Experts of a small language model.
Size: 8 layers, 12.2M parameters.
Training: 415M tokens, 3183 steps.
Below are experts of layer 5 (counted from 0) of a mixture-of-experts language model. Rows are named router (the router's row for the expert), up (a neuron's input weights, with its number) and show model dimensions 0-111. Each number is 128 + 32 x the weight over its row's rms, rounded and kept within 0 to 255.
After each expert's rows: "gets" lists some tokens that make up at least twice as much of what it gets as of all text. This comes from a sample of Wikipedia text that the model never trained on. Tokens count by the router's weight.

# expert 5
router [158 123 102 108 122 130  76  86 193  42 101 176 131 136 215 106 214 153 149 102  48 177 133  68  69 169  95 205 104  99 171  83 141 106 167  90  91 108  69 146  92  72 165 115  99 148 180  98 124 115 170 143 143 161 150 113 161 100 140 101 111 120 128 104 120 150  97  96 112 104 113 201  96 157 159 115 129 149 118 123 122 151 169 165 172 127 149 158 133 117 120 126  99 131 111 144 141  94 169 133  90 181  96 119 101 100 133 196  76 121 152 168]
up2 [ 48 147 130 125 194  88 105 135 125  92 109 166 170 176 165 155 146 148 125 136 127 107 103 133  84  64 126 118 155 120 172 123 137  92 186 159 150 161 142 204 109 106 113 144  77 145  81 105 180 142 105 139 142 122 108  58 112 132 156 144 148 128 158 195 124 142 123 124 185 147 119 156  95 176  87 145 126  98 123 127 126  89 137  98 152 150  93 145  99 165  95  19  63 147 141 106 160 106 133 136 117  71  91 118 109 122 112 156 169  86  78 133]
gets: " |", "|", " the", ")", "%", " "

# expert 15
router [125 220  71  92 145 131 101 143 152  77 186 151 130 101 115 144 189 110 144 150 142 137 107  95 175 116 139 105 101 151  93 175  92 144 152 159  80 137 141 190 199 119  82 120  91 155 136 124 149  96 148 135 182 119 110 120 172 135 157 128  87 103 165 107 184 142 132  80 132 140 109 131  82  82 174 155 122  58 105 132 102 108 179 107 130 178 133 150 133 118  90 117 117 181 120 151 102 114 137  94 112 155 187 133 148 139 162 136  87 140 123 119]
up0 [193 139 113 129 152 147 119 133 151 115 111 121  70 100 120  91 157 105 220  61 149 123  55 142 128  92  86 150 129 143 130 206 131 117 141 135 132 130 109 164  89  88 146 159 176 162 194 151 132 140 120 146 159 173 148  67 163  65 127 152 135 139 103 141 193 129  81 144 105  99 109  78 141 154  97 155 171 172 149 101 169 150 121 171 155 141 131  54 198 127  95 116 141  89 156 134 147  83 120 125 128 147 139 124 131 153 142  86 128 210 195 141]
gets: ".", ",", " the", " \"", "\n", " ("

# expert 1
router [137 155  97 151 152  94  92 104 247  92 217 159 111 104 196  93 185 129 154 132 138 102 168 119 158 172 104 135 147 155  78  87 138 169  99 148 127 134 112 149 124 124 187 127 130 169 106 128 149 195 172 196 135 135 101 134 138 219 141  83 102 151 127 103 112 158 139 115 119 114  97 142 109 141 152 112 120 125 152 179 126 140 142 133 118 139 112 124 143 104 110 102 149  84 185 149 102  64 135  95  70 149 102 151 102  91 109 185  60 140 170 148]
up0 [105 133  65 134  68  60 100 163 114  86 157 131 142 111 141 104 129 108 136 127  99 115 136 151 137 117 141 105 108  93  81 127  95 117 130 184 120 103 187  98 122 129 141 143 128 158 200 104  97 149 150 153 131 125 206 172 128 146 177  99 106 110  94  76 102 137 164  95 106 110 177 162 182 128 150  86 125 100 102 158  44 147 104 151  59 187 147 100 158  88 105 168 117 102 164  97 159 139 120 119  85  91 120 135 219 132 133 129  61 123 113 122]
gets: " ", " S", "I", " U", " F", " I"

# expert 6
router [101 191 104  79 147 106 102 175 159  48 125 144 120  79  89 135 173 128 135 152 103 205 106  61 183 150  91 103 119 105 121 154  88 115 115  92 116 125 191 193 122 149 192 117 175 145 123 167 135 135 112 144 175 192 142 154 168 123 154 143 109  77 136 122 143 157 190  77 128 107 143 102 124  67 117 125 118  97 134 105 128 118 170 119 138  90 117  98 129 185 108  64 168 175 125  94  84 106 135 133  90 114 132 158 118 149 172 132  85  84 118  97]
up0 [174 149 104 200 128 138 154 124 122 112 135 185 128 166 128 142 165 123 145 106 177 150 105 195 153 143 152 202 114 105 161 133  86  94 102 184 102 169 114 179 144 108  95  75 132 151 177 150  97 116 124 135  82 100  83 109 147 115  79 142 103 110 113  85 123 141 130 117  93 144 113 127 136  75 117  66  70  79 175 145  68 133 128 161 126  51 105 164 165 167  87 116 102 128 176 151 132  94 113 157  79 147 118  99 173  94 176 145 145  79 170 106]
gets: "\n", ".", " (", "-", "–", " \""

# expert 0
router [115 237 183 128 150  87   4 146 136  76  99 187 124 173 120 118 155 157  93 121  77 155 154 118 141 126  98 112 110 135 139  99 141 143 168 168 121 166 123 130 115 134 138 104 104 111 160 113 134 139 112 149 168 133 135  76 182 121 121 124 114 109 142  85 147  99 185 138 206 137 132 194 123  98 144 121  93  83  92 155 126 165 154 111 134 131 168 181 132 174 147  95 111 112 109 157 203  68 103 125 134 209 117 107 190  97 158 127 108 190  96 162]
up0 [164  92 110 128 111  72 139 123 133 135 151  96  88  91 131 185 120 126 132 144 138 129 147 105 110 165  94 148  61 146 151 133 162  76 146 151 179  70 135 104 103  92 100 169 125 126  81 107 138 131 146 128 106 153 140 124  56 158 134 143 151 152 106 162  85 108  98 139  92 126 143 167 122 147 171 137 160 166 146 117 124  84 115 169 118 129 134  91 173 108  80 120 125 176 121  94  82 155 146 182 154 119 142 125 142 152  96 124 157  65  99 141]
gets: " |", "\n", "-", "|", ":", ";"

# expert 9
router [ 93 182  80  98 156 109  85  74 198  99 140 173 110 158 122 114 158 162 139  81 143 117  98 117 128 148  98 167 133 140  99 124  94 111 116 139 136 195 141 113 135 133  72 138  88 187 134 127  94 175 161 113 187 100 112  35 144 130 139 126 123 124 154 111 112 122 148 153 159 103 109  96  97 169 110 148 134 142 155 173 137 154 139 160 129 146 123  99 173 156 129 113  62 144 130 149  96  45 164  74 119 158 172 174 114 122 156  95 121 118 199 179]
up2 [ 97 156 159 134 151  83 108 183 150 105 123 151 191  79 205 114 194 132  61 136 154 120 124 124 150 166 186 146 113  74 172 104  87 173 148  94 147 135 158 202  93 113 138 113  94 160 207 132  86  72 165 117 133 141 139 127  96 128 146 108 129 158 119 140 155 140 135  71 125 120 129 118 129 162 138 113 120 145 137 119  92 149  87 129 109 139 110 152 105 150  73 109 149 117 131  70 130 139 149 144 128 116  57 124  79 114 137 154 126  88 119 208]
gets: " S", " M", " K", " L", " P", " B"